{
  "n_experts": 256,
  "balance_loss": 0.000573,
  "init_std_o": 0.00737,
  "learning_rate": 0.00784,
  "lr_mult_down": 3.0,
  "train_tokens": 267600000
}
Below are experts of layer 8 (counted from 0) of a mixture-of-experts language model. Rows are named router (the router's row for the expert), gate (a neuron's input weights, with its number), up (a neuron's input weights, with its number) and show model dimensions 0-191. Each number is 128 + 24 x the weight over its row's rms, rounded and kept within 0 to 255. Numbers have three digits each.
After each expert's rows: a language model's description of what the expert responds to. This comes from a sample of Wikipedia text that the model never trained on.

# expert 27
router:166140120148137140125121093087139129144108140114153098146138132136119088113122108134195101149175126126167145075152164126138125148144099100089120154101073156124122150134120112120147132140092103130107127108109126160140163171134131139129143136169084152139184150091131119108132110132170167128103132160154095149123104128181124095133171147117122115090158147106117170161152121128134131120094124097118149136114154139128141140148098147106124141125123117137121155146139166142115100128122140105132144191148124093135164134166110127155133076117120153059120092128123146158153133127092166108
gate0:124147163120139156143121151076097106103111143205117109127099113156102108148135104125140157098180125090150108173081133102155109112112167086092132153106071113143120124137135111148110134142107117152163109127136121134127089182123165134128131105127144165152143125112110114120103089126188117089109142194149108120144140142114136155140118160124102091111118096147150162156117142145128146119086120068128106125137159129135121118112096127118156079114160141135145121100117119139105128130108150094092180140140130112139123125131114164096104110132143107120167154126141125105153129158126140154
up0:121114105133096117113159140140119112133163082124115159133101114115164141113153132145156148167160076115133166109167107119203094132123111162111156136149163087132117119118134134128111171095151170102165132137128102097133151131097143122084140109124086124114107152128137128129140160104121119105101092127134133118141149133136116090130160117117108136142121140120087187103118195133105161146099150154162144123079112108128132164151123136119158117151103067139147102111127159126156166118123098162143124145164129083166142141134140142130143130149142122111146125137088100169110097158089118144
It responds to: Particles and pronoun objects right after verbs in narratives and biographies, such as runs off, grew up, taken away, rejects him, began.

# expert 28
router:130128125133159129152187100133152162111171130150175138126124111154124088114084127131166098193131156111153148111114142085163131151135117115098097152081127172100103184157096102134110122127103142108118136117164133122131080108140119141171139125136138155157158137085155110104121106159162098157096099148140116149144131122158098122130152112129133145115122139143144108179172127080164083127115141105108167154113144129108164127116165121109152127130124141120113158099173130139148120132130116111146130169086172110114146154162150173116113103141120137097147108126136115149149100105130142130
gate0:178088167128159111084084144092106118130131134139099152159139157112110088106140091116139098159116168114129122165155154109094145112143135152106108112063153136101125126104110135140130137134119130114131101093124112138158099099126161160134115135150090088131143111125156109123076130107144118123125139095105117139119135165118139107114142126069135135130151136138156106149103154095118116136073092119145150159105173136118116143136153083106134150119138136139126103130180147144136124166119135138133107153093197151111123116139123131161162084146118152157085087130122129171135090144091152115
up0:117143137086126092100106130135109084183182151158124137160128094118138140157112136120083096104109103122118094110145103136106132105157115080123168119090172085167122115122145125131110173107142120096108188149150105139149127136139144117152173122126127145147161131133115115120122118149103136142155108131111119106103128142164171133110126069162139129099164158121132125133136133127159082103135113150136121130114162079149139131169118143160165105096159145087137118164140144118117145070126083151132134078144153129146084133109122118120140131112115117160103109144129107145180113156147113124
It responds to: Colons after years or numbers in lists, leading list dashes, and infobox field labels such as Coordinates:, Born:, Died:, Preceded by:.

# expert 59
router:119156155177154125161142096119134135127142151114124125116161109130079110113088120128168105118108098195155135082156166131124165169120104151071114182178113133115135140123175149153136120131120152108103114129153100133129131136129090110097131119144140182126135165100139118148123145142160121152122099168125107165109110160128115133113109118144149148103133125130153127144162107108135128099144089124142169102163132138105137111138081164076141110126147112118118141140153104124060117100122100128153150151149137123091098130154132103125106158131107148112127096103167116136098115116091107174
gate0:125147097151171127099121112117100121133115143165105082119131122128117173126154142149092117114132165139155124061141116143081138145112125140136122118153144126106136114131150115126135090096078142086103127125161148138109117107199173076110147103121131135101125115150122100095120126144107101136120113100110113135145136119134103162136135136125134126139167121198141162164137168135144074101143125168132144117141154113072154148118088130142128120131130116159117165132113113113086157130102164141086090125125134161144145138098114090122143153137081113146116131117141144181118168099096095120
up0:146152173132098104175135164133116125142140127120175152103126173132163143182152157128142120139152146131145103139137082147110149124149143076147161124151153142098182150104111105108112118131138120124138100134165103127145132160084125126158120138129110151166113156143156185129108134160138127107130105125162145114126102112096077108146172137108065146152107121132135117125138130153121089132091100107114118113111128159140119072116129117134104118142175153158143127096129124119141102090103132102096140133160150100120119118128136141153111103120102110112145104088089107155090137072165121084
It responds to: Opening pieces of Greek-derived or technical words and heading markers, such as phot-, aut-, mon-, mechan-, and ==.

# expert 10
router:158114133154152132152148096130146141104120126141113152099172138149105093100084103125174087132132151111130128119150145102143169173125126116105154152102128152119142165184130159137128138157167122120104113151101097170118128097159080132132153104147130128129131141124098085146093095144119126143085146160167074146160085136162109108121103135137138099086178146121100157166193102130149125156145093098102147149122160124129145114144113143112150136131159117154094153121139130120124125136168144134140119132125137115166133142170128103157138124148067138074127112121151111115096104134128140114
gate2:164138103150142160130114089128043148123148184139090116100127144128103136097122093165108159089077137123143124088135159155141151156102144164126167131124125158111155091116132130107068089168095118124132132123125147143106114141170118108166096156110137151089097130127108130127102115131106130163121111098155131101124163136132133167118133133150111125130104150136104131165150149131130109139152113116114164136134144102099107132118145134099107089163119116143111126137127138107132131119145156102142164122095154102102060128178118121103145120118077086142121120132129059118149138107147125128
up2:082124121126160126113104115104115105123161141115163139160131100114100143164168121128136161125118152138178139124107097107117176116102099176130129129092166082143138090097149140136103113100191146139171107111109127123137142134190141145119144163141133130103111114134154116139142120178120140135083135114103130158136130142102141137145105115107130101101107174185107119156095116145099169142152100086138129140122109136129113080080124129123132142128122146150133159118138120084119156089141128116128106128123096130119104153113099119121143101122164165144146143140209078142115161131156134137
It responds to: Tokens just before a number: aged, age, table pipes between scores and statistics, year digits and coordinate decimal points.

# expert 52
router:134139128132141173124162091141120163157117154138126124114137120155118125119086094134141106121168106105137137093106120138162123142138087102082088154120125184116162147140115130108110146147158112156111125178143115125154125141125137190136173111171159131135158135100163120129160121129137137146090120148169097188178138115170140140087120116076161146124157112146143159194174099111127096114124126120074151129136107137127151121119139104137104128129123102149103119117117128123106107159118143165140149117093173092144153134179094141109149136124111134110115137114123098147111081132112145128
gate0:145129134111145127120108143098114155155127143160125151115094134156127149140141136121133133124120131120151142081101150146109149114142100100126164126081149127135132100122154118127128155172099149118178125113142119111131135071156122102165130078123123142153185126095142044111116115133115137109148101146122145124147130132120137129138126160133109180125168136104128081151119078089176107118089180152119190089124129108134116160112158161150119090125126091072127104093120134120119101106183103146130152144111125131120103145155141096154162119095176118122150128150145149134116141110117125154
up0:132105107127133152138118142108151138156104146085123141100118128144140089153149142083117125150165143074139131156135141136133114138137156105121164123119127106151173130164109119141146109124136093142184147083152160149143135127128130089076097112104134112118098094158126158125087096124119140137128130115161104125135127113114147124150080103159118131107144102135094201114116135112106132110111096131089140108122144085110137124154158091092106073135115110152101107169115135170123130112168133118138062135101138110115057131120109106100112103141126133130117121177140154124087154121162161135
It responds to: Table separator rows, Total cells, section headings and infobox headers like Personal information, Scientific classification, plus sports results terms.

# expert 26
router:148129119138109142108135120093150138125138138136145083122153143163105083113091101153163078131152144136178170131123143145146166125152123112093117150100101143075142129129113104149158148135144152090109134115114118127166134124148104165102153131198132148164156160112132126119099091155169151151102155138127151142128106125163128102103093155106113108092130131124118127167124134155131113104122089135114138145104111154094187088109114144115126139132132137121111108137110127092073090135123122103152148170097135118094112114142088133097114119119078149089165095159126140133107145134068107128
gate0:102159120173101100141110158092139137106202092144101108111164099141152127098144128151124129139145164079202147136130155071194127126126132140163145126126121105170177115122162137108140116136114139112170132073106145126112139114110137110101152111122141092116134120150174131153132152127126055123129123150125120128156086137132152096142132119116130124139114107130117086130129121133145121102107164123157131121110119103110117116119143094165126144151121131187116086167097155135131105165123135110133126123148155128169133072128110138122142080127114122098134103167124159113123120123145143119
up0:126137132136137115163107113156131128086116128128119144097117125118162099121147143195146087154133143119153055092154113152109102141114103119115097140094133092114131102104147135114138161142139120134133115114123149120150156111147192058116136117132146146146119155112153141145103133126158166094135128122109131116108161131120129154135145093109125110130143134153158157136140164142160155076129094073142151147094104155114163124090155159171142109104168113138132136106136169085105139120129140136125152091127145103151162176088105118122116121132135140121096170174148136137168123114141114183
It responds to: Subject pronouns he, she, they, who after commas or sentence starts in biographies, plus ends of surnames and team names.

# expert 34
router:127174123149183158134157091111107128108149144095112089132102101126077124114094144153188086157114138134150145117136121104170182110130123123088129167086131139069146136111115112132132142121142094126119136122147155142126160130134134105113099106147095105165168146098117115123136105138145169147077105164142096135115124169172119099119137129142134138112153153126144115144179099086133148112130109125134156138119132136109167093156114132084177099146130136138102156123127130118079105125093138113164101155166162121121124139121109093161130118128115152105150105146161093102133091150132125115
gate1:096134162152152166088162107142146130117118115081094097119151088160085111148158153135137117143095111081153115108162137123122108156180100137142123110132128136133142120141150150161114129096117083154134103126133127118194169152082123114141097195128105124109168097136100155121096112105107165149152129117132111131110126117136139115107118148130153156123127116075128126118198136150120134106117113108158177175121111121159134056182158097097111125149140141106111141093099106115122132095141145139134128127098134138109142129112112131113132114120135153128136118161140124143117106110116176105
up1:174104124137112111117117160165127110091129149140116136124144175148130160087120149108131106110133165064147193148113162131110112099111132127105141113129115193119115140141108118151145097105098092126133150110116175112142137120117177147089157100141159115131120119130097124120109106132112120133166144093167124128128120151131145061135120119135128115157114110137128188140113159102162115124123143141111122125106093169136129176131152137131153137153107093127109158137098160090134092158115122141144089153144122134098108161153155104114125093140147156121087108159085168112173104121137093122
It responds to: Capital first letter of foreign proper names after of, in, and or commas, e.g. of M(asego), of P(unta), and G(alkacyo).

# expert 45
router:153146169111172153142114115074121146144133127146108102106128135171129076134109128135153105167141118152148114064150156088134109143108116141107143156110088191158116122100112152160116144166121097123134118112110143165155158174126122141119148101155121163146139157102117088121163107116175147155085098144149085143146136135158105122075108118123136108129146113126156113115156133138140132143139116114089162129107182112138152138165118132130126107134119115151096135115134150103141108138092119126112197146138126084117132132133106109153139132183115123094153086163117096124136114141111119095
gate0:129108137098151135129093120102126122149129134169108149120101170139141106155141170148127134126139120110117142114167085130072129063121150147120109136185101111090163131133105127103134157165065095097154120126114092128101147164164132140134121144121150139099156156134142114145148119112122104160117114125168085143115126105102135142162138139142203124105132136111141123119153152117139124148145120107154164134090126177131123126127127142135126161118104041150144146070114118138154151120093130199150106104137134140124143118149133111116104146110116101113142153106128130124168126166118130098
up0:132163175117130163156113102097169109115160145092111107088114140138142101157126117157159124108122174170107156132128124116168128084185126116144127127134143150119137106178147130127140134123143155150167122151094119125129140143143119119147112131105137191146143136158096143113154145118098133123155167154157101138131121107138125096102115109098158116115096103099125131102164108167120125148115091108135160131124108104161129110142169151112118137126119114200104112150130085192139093129114131130133103150133160085131141135122124052112135157111127125152150172140099120133099152093132141096
It responds to: Action verbs and verb completions following "to", "would" or a subject, such as took, using, maintain, testify, increase, captured.

# expert 5
router:121143137174160161159153054125103177133126161116134144124157134178092121116097152127135135133092129130162166114126146123165144161147100120058124147127103143110126117143121112135122155121132125123133127152133130145098115144122147142144132147131170161204152193152129138204159133147136133108104117129151123170166142158171103098127139159084138122132097118158136144133173118105128140099127115144154141122116119129144182111144116115097158129115149140113126113121104106149107137136122127128166140138139182114130147093190091123112123151126116149120115110132123113135108114122103159158
gate0:145122120149164081148162147135153165086114094143125188128138135196145136101130149066114142132096112113147125120155123159152123149128140187155129132121095104144124148110141118111159152147127096096134169118163141112100155160127113131108123106120125114091151121130113126150141136116122137113083115138113140116081151156170123181091164130150128127148114134122136140163114139083141132121153148139114119089091147148147098132125097155123140145114140119171159122124109102162124083138135188152129132106135113119073109110129101123150097122143109123144125090180136121140132140085081081148
up0:125169157151091102087116149125127155123118128131120141087142114139111141169103082128131123127095100138103102157087121101154112163101089163131164113131101111126129167099166118131101122118127069125134121169094121146123170132120093150113139133126123127105122083150151097127103134150131089132169156093156140148115116081129169167130080113147140157130133121185122135083114183150121094146105120130114171153110118114110077089092137166143125149134132113181094139109095139135083152150109103120144130103093119102106149131151085128143116136126145105144144122126116128127125137092141137150
It responds to: Wikipedia infobox field labels and section headings, such as Coat of arms, Personal details, See also, Postal code, Predecessor.

# expert 33
router:109154127141136140128140096076094128124116154161138111134151159165083101122079106157134100174152120157146143106134169117134142176153112113065109147078076164106144130133102118154133149116128090140069127138153150149146133129142105174128166085171134138125148145109122115115160131178152140157109139134134123139128095122135126115105118154117105137110137122124114159137138154136147121125147076125111121160127104120101192080118127154111143116136111137133132139114147115080091101127127134119147148165091144143113130126152104117113139126117079141071153073143134134134099125122080145127
gate0:121128088135121139145109109131146141108096133094149116106123129153138175169071114136150162133120100159139163130116140138152129126117118112136139129103081143125145123056120132090136134091112090130123137136108171138099125142147100127096129124122140152055122133137162095119138105143133085140101110159154115120154152166133116157132138168131115093131162145116114123139127159150151138128147154118150130122131115127085119165176136135184124123109122166144133104102137124169088159208145139101144137122140142110161138090161118107119163178080135153115168136162148119137121099119123129170
up0:176154091127118159109091107088135161145120112133085104109164110148104150101096085085107157156105105168114105149152166134125119131120133101143115104099112146149128093129135125131136095178108080177116134122146172128151150133084133109148136147172155129146098115142175102107143124123107137141155137127111145125099134131142092159090133160115140131146144109165098094103115155135172148109087098071093125125150146160129151133158110169130165113130144115111138131140119096129101156151122125103171163119118153141109093134135132119143129140112129111174162126119165145137148128177136105092
It responds to: Closing pieces of surnames, Latin species names and numbers before a comma, bracket or line break, e.g. -son, -ić, -owski, -ensis, "April 12".

# expert 37
router:145133085133126130135108078108143123111131123123129116129149181110128132126086112124150104150131096110185112125203152123124151152127124119094143184110117142108138210128103122146147170185123119126067147106127132145121132107160143170148130101167155171144151147142134106130105086141204123126111113126140127150136108123154143131122152140149104102130164136135125151177146091173145152111118131122103131161116141132123152112168122144130165132165143076136102110104107126096120121157134110159144154155151132112120114130155102124136097130146116132085140114129097106096117114120156106129
gate2:102103100061104112116135085121126155112128143152152126159151149138152133115158108166148120147134141119149124148143135137097111133152153144121092131099113162173163113141169136101090150130139161120165168124105078122116141106143127119095115133124143073129133199143109089078146096175117105099119162137150103116122132146153131174130142176118115143128140155125124118111141107099123125155149073115098118092131116143133149135161136138135156060188121135123119097089108113120097100121117077152126137142133139103149114165133147154112102135119155115115152126164128153132140138087142140125
up2:111151174171155114105133148174138143106109131155148144122100124125146128127102102145106121103199142131123149108115102133109132168160095138137170124131133116116135090123126145125158136084148148155101109151116122150123123126121149129118152165071093060143113130095111172119138178121127156135172121150140103121096131145138162099110101086118132113128140096127138114109153161124115078135099117154095156153151123156169094176164117109122139099129133117117147153136140099111141134165117115139105097107173111119108073136086095137142149110108091077153138108160151125120150125144132156114
It responds to: Digits, dashes, spaces and pipes within numeric tables, scores, coordinates and measurements, like 8–7, 1.97 m (, × .

# expert 12
router:111106135115121141111126121157121144136138148095124134104112148115074134111107135105206123127153165119160159110134126142120180135119085124072146196090105146135122167133146101157110141146115122122115122130107117129153118149112108159151150110193107169182161159124127132140107148168151078157091128123134109160189117129133126112128102149121140103097148140145122126138168111117126134124135114103143134141134119161138165122105122115131113093121126137133094094142138117146070106116109115141139122152135130090130156154122124144145152142074096126087163063123121089162106134153134129106
gate1:155138124148137098138126168163102108112119125173116188104100120093122154109121143102162116128142161145151116146139126139171046092148135169134194104141109106165133108152125110164142150116117123108128134138096118144164117116120096114132100135136133187124134131141120124124089132121158140111136140135169105110131127110123109130119091147170118116120105152105059175145153168094135117104113130093130102133174109152138133121095131185154163152143151123124118124111130105128083083133171124150128096108121126127143143114168111159124123121144094110095139118137157147147115092165148116118
up1:111141140136128140108150135088134126083158151138130154165096121121145126155126131107099124129109129097156140088076148120124168125128159084155142143118110120116154115095131136108100131116156148171123120114128090153147135122158147140152124128143126092113120127104127124120131156179132102118154116162141154144134132134140134126151114144124144141136165116129178181134109101076088125127145136109077127090144116136127095142139103145115127128103104120143152167065093168108132152111101108150111159138103121166203140142140159136087148117125148094177131085074147127087144114143169110076
It responds to: Middle pieces of foreign proper names, often Arabic, Turkish, German or Scandinavian, such as Moham, Jun'g'frau, Hø'l'en, Se'if'fert.

# expert 41
router:165134095140164168127125087073120172168113162111130119103149151159078107114079115122154131136123072129122126086098171109094140126141140161114121144073071142104131142123098148122126133157129094104096089137132095140100157158140153127128132137185146124153158155103123085112128101146162195132113092130137139175116122130169130119125104143125146084131151137133133098135168143128119119114109144091143139117103148133118146125099121156081110135126147097129106118127143130138108113122125112143145127148139146097159139141145153109110116085121111132075150099118177139144166110125124147114
gate0:124105136146128153126126125160098165158139085130128105143137136122103119149134111138117137120103107122136173081131140109108134108169100118147126122185113167088159164147132138101119128154105101084110103147133144163090128120127151130131144119150130106140136094095095135117136124145131146180141136123152147157106154131137113120142133119122182107100147133151143141133137155117171087149100171125150129125152132151111139137100150136176122116127150102144105164120092072130105153135103162102151130121096139102170069089093164069139112139150093172115140133146161150192146117138143177132
up0:134098118121139111133125118066150148198160099127140094113141157163138133097101132106160108102150160096111101094133157151125124120125171143132110127111065115148116113148131156111115127170164110115171128132174145124122145115130117151110166109112139160148123137114146137105107088181107151162092099123155119143165139149143100101132091141097101114121194089137127068104128138089107102105129123101128111146147134130123144153110089094152153135123143103123144115126107115098145126135122167128098158099131080100109141102122146100120171103159119090132142133137148170133131109149144140108
It responds to: Past participles and verbs following was, is or to in prose, such as recorded, released, died, appeared, is located.

# expert 60
router:131162135116163130133115085116107142115116134141177104131189162140142108093081107157123094199148178143152159094088153117151155141128143103096139178103092150091142125116106131152102150110135147144127122169123128109124136133157121149133113120138125124179170155133150088110122147163153133137155100155118126137145121178156153146105140135127162093123155110134117144155171146135106152124175141107150141131116123101120149120117105113107160084151092128141123123114135122132110125142113135129150156193108145103105084116140104147111127151133098136122128088109134097155159079126134082144
gate0:100111142131104126144128148114108153096136157169140160119130144120115178104117089100138100144138165129146134127143125127184081119143134171102069111105121125105141119149125117142162137124124139146144102082110099090175095089129107162124117119148142095112134103142099045119135122165146128125170127069109117141124073159121153151118132154151142128129131143110138153140157139136091119169147133090173119128125140089140146157147131130155146085090105121131144146117135136136123116142112128113110147139102177120120127102117119101163111132148188166167132094128158141141142110096138089146
up0:156080109112155143139135164117117099113141121125114155161122110119147165117110145165094140125133124134111100158151139125140117179111083143118128104123119144111101141098160105114124119144105126117172077101120092118127125174118163143123118147151147144175088137122147124135133116112147119136100163143120139120104115112106139147088110118112155131147152103130077100101105145200128153191144156104139101104112152149098113141153085158153122083085122167114142135161085156119148146142125142147112148157123096189117148151147088110133091127113121151146092104165099117174130124142132121098
It responds to: Capital initials and name pieces after line breaks or in author lists, often in species entries, such as G. D., Ch'ou', W., R.

# expert 46
router:132118156157147134125110090154125138161135166114109105113171114107097070103104138148132080178132115149146153125143142158124134134129125113090131164143107143121120125157113150160130150089131115128126102144141068135138132130145128147118156108163123113118158167120127097142101133164141157134104111129157087160124085108167112103102110158133135133089148167139149152160164146125142136130110136174133190138116118153098159059161138134077131080149100120101138175096112146081129109098120143124175120133100141082104131139154114131156099132122111164096131101131132134140102108134123140115
gate0:150119116080113159123173082117133129141162112119061080086116116106115132111130138116116132134119143129120160144076113150111129141142148110152142141136118119127105140116127081148146164093174115105089116141106108151154125115153145090138109181138146105152151160132094104129148098125165145100112123183127129102184123086193092107133148133083116131130164178151130139122111116130157115116153112128120127131113163130159148106126122147159132105090132105169121144129123147129117143117139143144148120115075130100165129166144132109128127157094140163110141169160117086102090118152093136128
up0:137156106136111138124103150122105162148095105104158090113179103149156158163119160081072131107155135112158110138143113153145122154098124137127126108158106109176160104125139124077135155143144101114080134132174094135130137125121120179112159124161172126142146114133130121089138145162140140162117077138207123128159107133150131133159115145107111169114101095140130164131129143115152139145108137159071139113114096153131116151149103131109113132135122134174133125107135106110139091112146123102112105122119112060117094135129166139125110142102136135144158151112099101137125092111140139084
It responds to: Words in biographical descriptions before the job title, e.g. served as, was a, former, assistant, chief, ruling, elected.

# expert 14
router:167151107125162142134138102115131164118108146145119137106168149132105122095084145120119086164131120172099136083136171093160161130131155111073147135098121103120139139152085140123142131107140113124120128148131139127149127155141117145121135123133142126139144147100146104100122133154179153140129109118155096164101137142154128077102170130138144176129154144158140124152145170130136134074110144099108159142133112141121160131150136103092149096193145141121083152080100109085105101114140126169134122115140162100088143114147135112159157087113110116132155121141142137112056091110104112136
gate1:132135159128107115160124124141113110063181130077128146141132189102112114113146090126121113145115097160115165101101131074132151108130160114148132157140122129104148131169066160101147109147156130136130157151117138121114146118142145112137145130134135127088141105123150112105124170107136155140137133136125129149093106159131131097147151141159137144119122136167118148137141125133143117099149152137110114111132163153121183143120133139114091114124110115109094142141132113122107076151109152122164135106175194098142127114128164124141111142111159172114126136120137031124129075115178129100
up1:159170151142136162139163133111117132121132130140091103134096174148155102159124161156116131103136129122105105062129149151128146143112110106133114168146123170114169093168118102120110129106128114125122155134144180100088131144135185156143100137149126140101103093125118134118158137164119106117136106081134112132156142129094141157092143104149180122108146195120119129149110162132127123181166040111117109114165151104110145090151118101136133136116074117125109084135154158159099153145137092114116120124113138127122122109137135126117137130149142084156130145108110143136123145111137160107
It responds to: Word-initial "C"/"c" pieces and award-category words in film award tables and prose, e.g. Code, cutting, Best Art Direction, Achievement.

# expert 13
router:144128143149179147144108116112119151138131159106122128098157135138114090091113086133143119137144145153147127105108164114140127132119131153103129158132090113096137145156098155113122170109144156125108091128097114117134100132161116183153139082141143167130155172128159092127145124173142125193098124147158069140128115145142083111090151114128172102132164121149141141188154109103151110088104122120127156104090158158099166125117139142120147136188114148112135132110106125116111122152115117164178129143146121109136104113167106138170140094142090158091139109111138105109115101134136148123
gate2:140119135107182152112128149119131134137107104131085169079166097117108150105136167132115114098120114126110122169112146093095143120140108133125097186135142137113146159133098135147148152165121145104140146139108125138125140142139116138161135099117117177143115143129149093164129142116131119139122121089165143129130124097143106150119132099133120178100100138138158082171110093124102148108130109095141173101155083133118094102138142107118134090146084122104142144088102071125190115133131093080122101151101133134125091119205128130133173138146110143131162129126146109108152147143159160127
up2:123083132135115148126113132029104127132104171153126112110130125113113104103143165087118116138130143176116116146140106120092129112145066116164150153161166136166064083123176143084103146141139125125117135144134091164120105122105109094149130133144121129132142142090139135143123137133110146129137078103141147116093105097097112103099100163148104110102131126155154143130138159112131128135118157136146154114091184093147134120154113114153116086103131158120122113133146132143118146118155157151126136128080143074097105142126146121124096105134122127139117134157188102112138110130165112107
It responds to: Adjectives like social, financial, sexual, cultural and suffix pieces such as -ical, -ic, -ation finishing words in technical or social descriptions.

# expert 20
router:148122149159128118150131119126143175132135150134107116160131094108112098142090118132147079150148126115112170119095147134148168182137112095075097174117114141133095163137105103131169139138127097144108116142106127123167122131142151174148189130148113114138148146109145109128118138117146110155100160138123108172129121143180147118117130158115153144108140133079134132149209091103135111126140121127115139142115161139142147148153125163104129078096126105141099120141119146150104110149104097164161147117094129113152172154152136149172122123137125138071133096115147116131101081111087153116
gate3:120152216138131117131113164096157114106105106118158139149130135118102141136110116139135128136131135143130167157104142117104124142169137097111101149095118119113119156122071115140124070173144099153133118094124161096124113125152104095199140070140101106129136081094140087150095125126127149112129116142177109129164100142093153134123139092141133151157123109112125128154147132167136145146117136171130152113181168123136144129141092130093146121122129143118109160123129140136156095133136117135152102105159147106121130147143128109157104116141144097136106104165117148126088091172141188130
up3:083073146118105078111111156137136140171141155150214134107137121153116104113112127124137122157097097127166164148132157143103129113121140162137108115136133168120134121101096132123167129108104140138137126122077142136083116116148134156145161119139146115146101123117101128143118137086143143143120157120092138158125175149118129205113114083093095121131121123124132168144147124151130135162141095114143085149120145146148137141111122096132134108128182075171119122134130094110123121121144131130153133120085073094109138132149119172155126159065135119136163142160120144137125126126107166138
It responds to: Club, team, venue and city name starts in football and tennis careers and tables, e.g. West Ham, Montpellier, "(loan", "/ (".

# expert 30
router:170164164146161120125134102126141180095119145139103110128146135176113114087119141124166122181172164125113180089132137140128177172107073133084091164130116151106115139151105100176125112116092084129088143145090150116132142146141114169148162101173120147129166138123147118132110120157155135149105098118153115154143123138142125132116147135098123107131155121128094127144145116141147158108124123127117145146115088152108158104136162139121131087136114078177122134120117119102097095113081099122139160158138155115146139124143122139111094130130118129090126086142103170164148125134138151151
gate2:173121130124136176130123142142100129142119106149114169150150116151136114142151151124153136139119156115139063125170111119133141148181057103136130160111130087124111131142124096116138154160122134120153110107125168136133120151122159177140115123119120145115125119132153131101117135148089085177162152123136123140131083186165156085091127104125107108133137112057146148125096095176114135118107168158116135168140122160136151116123149086130091114125112105139146127120130115131084108121136130088142119180158156108096132137137131135126132121155141109123170128158192103136146145104124167114
up2:167142124141138098089116117099114164148133123133139136122129075133140119151141102126167140099119144106073083128067112116146115110168113144133143132122133115167133149111069138127123106117120134117120149137178114092063128102083149121123184140126133115114126142142124118110140125145107125130108158159100148113138132093144149137144157163113163157132140106115093097131151078133147110161111150125162122131075124080116115133159135098113149130115124133105131096121121173157150067144082115128141103126123153114122160143119133191099138132131145086161116070133158118119091113130092138117
It responds to: Syllables inside South Asian, Japanese and Chinese names and places, such as Raj, Singh, Pathan'am'thitta, Garuda, Nak'ak'asero.

# expert 44
router:131141110123171159112132091107128146121176171093111108133127140113087138106132104129144139162130150120131158113106136112134209128085069144096115165090128115090130121180098135116113127138129113086111128116089119143102117128142120162152158143158157148142112155119138147107099128160179133138142108150134135165123142127158105100103103141143112112115167137104145130145139145152150140101123142136145123125152145117110157125126153178105116108166144102138090146092129131112102116122171134113153136132114151101167151110132130086112163065097119113080156104166155095142116118164086105129
gate1:123068114118090117141147127112092116141110069134124119123167147130091139097144138154128113125119147091145120122108105123155150111159136170120139124044113147092109123132110172120120117115114094144152074118174130167088120122117173128172126148105149124147122145101155120110095154121127124142141141114133137126107135142129132085087144149179125080121138096105147128181143137155165099163117145147156131133185081137145100158135131136146100118128143156125136138124144148099113127149116169105148113123155104088078140117140119120100149138154151127097128124134180110166119092120118155125
up1:165099135112132151144149138110163118117118113132163164157150115171125141131123118113127117102123151148130135144075158118162127172138142168145157115125160107137143154143120171114119164142128142121132141126109109131115150145135128146092091086137145086146134141180131068136115095144143131155121127124197114129133094147154118104146191064127121131176132145171149113138140127123114110168093085148142090159140112099159077131160103165123128126129137138143148068119151109106116136125142128123168118112145158131138087088139157147100119146127127117096111115125115170104081142139123113091
It responds to: Middle fragments of proper nouns, mostly place names, e.g. Al-ask-a, Portug-, Columb-, South Kore-, Ha-if-a, plus prefix Comp-.

# expert 18
router:179167118139156116110133085101123123087104117114162141107124117152151125097098120151114097184144126166140156096140158131165147105126064129117128172099090155140120146110119136138150169084133106119162126133152118093148152118162107149108137130153127135182160137126146109142121158115190137171094099085125091132098145155150123126103143155111146123121156153154137128135177117096140127152103126121138162139165111139124153115121115158120188098113095117134115151145125140125088121107127112129155174158149134117130119132145117139166098127126058124105133121133139146135120092103118094115
gate0:106116117118110085145136127098153148161082174110157125101172102135144141131141148160144131099130116086141137093166112106126130146134117138076113142126116095166109095114109141113157093115109156093129088118147083140098132165121142114156117122131134105071089137104104130121138126108169163192090133154134117122139138119144153173139156110114111118088092148099143130150105115116133151167136126133148115121137154123077091163073163148113164097114130149148123185095127136140117111117130156103127133162130093174133109136125106161121132175091149150129152123116156118160115144131133104112
up0:127128063138152155126100132116138119128126144132142123155129149156139156114130128122150087105131117118119099085166116102160105108117132120127107143154132084179113110101128131109134096158138070107089106112119120114156108127138093130147145135137112121131112133139099106128077139113138090141107142092140175131169100134122091154171139116072107111146164170130105111115118132142151157091124147112125123143138153097111137092134114173098163183086121123152135124172131146092138089113099125116185140107153108138093134129095105131149104109184129127157091129129120181093105142107138104153
It responds to: Sentence-final periods, capital initials and headings at line starts, common in taxonomy lists and tables, such as ine., M'ill'om.

# expert 21
router:177107098113137147190139098113111142139115136115142160151144128164118120123107126121163106157117159116143143119098101139120177144122116103093109156141117118127135132152121116120122156146148141112117119133102138153119160126166120170112152117129101139148147173124140095091101128160154102157059136132164089156176094167157134120078147139122118133102165123115138135137151139139133105092123095099121111128148108162107158103138132150084113114156116102128100165124117147107101081128120126166139129191112157129141109075163113110133126123094095102075135107186125116103138148115097112104
gate0:178085128112104119182132141107127149145158107110125158118121114150133135115159118106136143132190140124089139149095124168139170121155123122119092135118121128160138145152138142127083109156132137115090144116133135135124152117113100121083123155095151103160090111160150150118132145111166095131129101115185092110112125136104134130105131108140137070108158167133109110127102072126138137138130141101167154084156106147158129088153100146150155079134108123100151180111174123155133115108105128176129125147109121172152134135143171169132088114111122128105076134144117113132157118099156132136
up0:120114159125109115165107084160163134131135107138139133152125099161126126080151113127091112131143135148173136125148137090121127127139146139101079131078162151113164106155170138150129117155118129161122167109118115149078112118064175164121133077123171085100143100134161142148121142136069111120117088130151097110079147144076147114155134147103112130162135158137163143124101123171153121192134133122125130114128106120102088116153111100140136135120146107105127160137113136165103133117127136090125133114096111161125107135119093156111183111145124100153155109145122111139097137122117130131
It responds to: English first names and the opening syllables of surnames, such as Tom, Jeff, Bob, "H" + "off"man, "Lew"is, in text about people.